Weights of a small mixture-of-experts language model, trained from scratch on English Wikipedia: a variant of SOAP for the experts.
Below are experts of layer 3 (counted from 0) of a mixture-of-experts language model. Rows are named router (the router's row for the expert) and show model dimensions 384-511. Each number is 500 + 40 x the weight over its row's rms, rounded and kept within 0 to 999. Numbers have three digits each.
After each expert's rows: "raises" lists some tokens whose logits its average output raises strongly, later layers aside. This comes from a sample of Wikipedia text that the model never trained on.

# expert 12
router:426523468524498531498501482518523506543572460455549544526484461537459517482534449502513431515472506453529494551510460449467475496513471466571513499482377520533501497450398430476570469465487509496477542468483517472522505509427503553518571471471494503482546505502544505470493590500582517477556487514445582525519516506532457499437440529507457499481470508494498452516486475521538499493479
raises: "\n", ",", ".", " ", " (", " in"

# expert 2
router:572464482524524464493508478529476494557508490496517504500366557502528516490516511519427443542507449505451499469592497532512462516452480505484501513500429456476556429456466485519467564457508526501542614399552488514492494552539532597498450415664505482453541499485491570522487499502514434516495482455459620559454495525485538535472463450517496528494510497536471498528492507600482479497542
raises: "-", ".", ",", " and", "s", " at"

# expert 3
router:538540519543473469515475489456516503444532497459529548536583485492483474491578504537555527565481477548482523544576532458447495445480481484570513499527376493561493507487449442457490492442573481575501522516502521447446522469533516516494456399438449478492530520542498494467519492475483474490507521548537485499537484496525528506528503448483489478466523500402498506487461517441470533524583
raises: ",", " (", " |", ".", " in", " and"

# expert 9
router:478512574509434490526517525523453453492574573477538520429570505507555525552524452535480513548489514580457444530559442473474520493525534525544516484526371513476515476493464514439481485469513468518482577481491500509465480505493484530488487485541460476392503481551532452527513441503526451480510547546535488482493511505454489488505492470544574481496476519490561494500548466462500533529472
raises: "-", "\n", "|", "===", "ed", ","

# expert 5
router:485482483517505512493495479476518497429504404487526542470544531464513513539518453499429479533516473518503488526570541506517488518547545500522505482472416508491554449469455418507486537526502518492504615420507484431465479489506469535479461422451503484444451547484622478520496565484492479510489518483491501544497496529558444538467473442372510481452454449514502473503495501524502484582515
raises: " ", "\n", ".", " in", "-", " ("

# expert 7
router:426471472524517509488495460558600526509531483527496501523444452494494485531516442499457472531543519509530504555557531515462480517454505488588526494469429511594481489367522464509545394521510482515500586509481510423496475491485474497588481515570584493446412515521539501513381500488476523558485513536571503442445507513551499554410490476513525511444525520491509516497503485505485459492545
raises: "-", "s", ",", " and", "in"

# expert 0
router:443473541455543494495533432491497498533483516552544478506484452506438482545573463479476488463478480470456458518548565539430552529511492485585576482499372538576447485456536439566530372446521501515477540488513467512526497483537448529544541492527475483470496512523545501498523509496494427513481467476483475500560518476535530581445576534534472527563502515474531486470500479501520514527477
raises: " a", " the", " in", " as", " |", " to"

# expert 8
router:567570540488503495539527464522545496550475471542494496459596540512439504491548470512489530493513470494531534476497495440462482490494496562562533491517439585562492517514383486509568507516541483495529585494477490504548514498548494519417548500459494490457507486531507553491444513537394524537474523471476457482505557440539471560446545513542479524501477426469495530462437513474477503453533
raises: ",", " |", ")", " in", ".", " for"

# expert 11
router:493484512516484406491499453528444501564429425521483508481563568532483489430520379522461504540463536530474448546617489515465507492494471521519553501522457568460533498499443539467457419560468485562472534486486451393523517558494488478551499502442584498486568552520503460514453530482468350444527521538487389486472594500514506566511546481546443519532485472509484487464494463404476504510453
raises: "s", "-", ".", " and", "\n", ","

# expert 4
router:431454551496500570516501481479454480496552492501538520583567475426400483553428337495519489489508482523483563537618480509546608487498467498524521529459444445580524479503515579540526326516556498527455518415476501497511493442552506529535537541465492469417494507552523506492553510472495473434465528466536576491529536470482476493513535474529503517522493498526520502360434502536541523471541
raises: ".", "-", ",", " and", " in", " |"

# expert 15
router:459445485584480499496491513545353509505502457433554509485532475518443477466547453573436450491500452470453480567564478503486512542491622505566497507498445648560433490463472515512522499565500452537457580436493497451469491532516494534543541492519547499479446497536508499522513523539497377463465518502511535488499499512485447545414537401500494516507498529519504508419476474487416500508484
raises: " and", ",", "s", " in", ".", "-"

# expert 14
router:472502564551505519507509440513522503518545472484506517540557532521513474541546452563444493508509522515509525501543506530542486511474624530592542505499440514554523463458335456538524515583508476520471520546525524429500536482485516475551517485484562485469493500514513472525475513466526419543516572535435470511507504517550509524483542506516460486486493461477492539433517518492455505529495
raises: " and", ",", " (", "s", ".", " "

# expert 1
router:476519504565525441489509567548512467488587511524452495522530549504503514516474506499501432531489561511563456482578533562562414452533523506526525549502430547461495551556480538494546477482461452515420599533488515515490603468564450450494533458537533493479504461494553520477468549491440458493492570502517501445488503497501522538472490489509508483503531488526504510525553524459577484571467
raises: " the", " in", " to", " ", " a", "-"

# expert 6
router:490521532426528478557511539465563511488507481518503481498477549498439501531581473546463468434511523498464537529507565533561578494462489467557508499513353464479471527490539548542452475545484495494528555418472528470473528516488543498474450467437445501446489454566526454466432509523523457471463596469498505398485502486446423533502501485510471528467503494462483471491477504500494408499527
raises: " in", " the", " to", ",", " a", " and"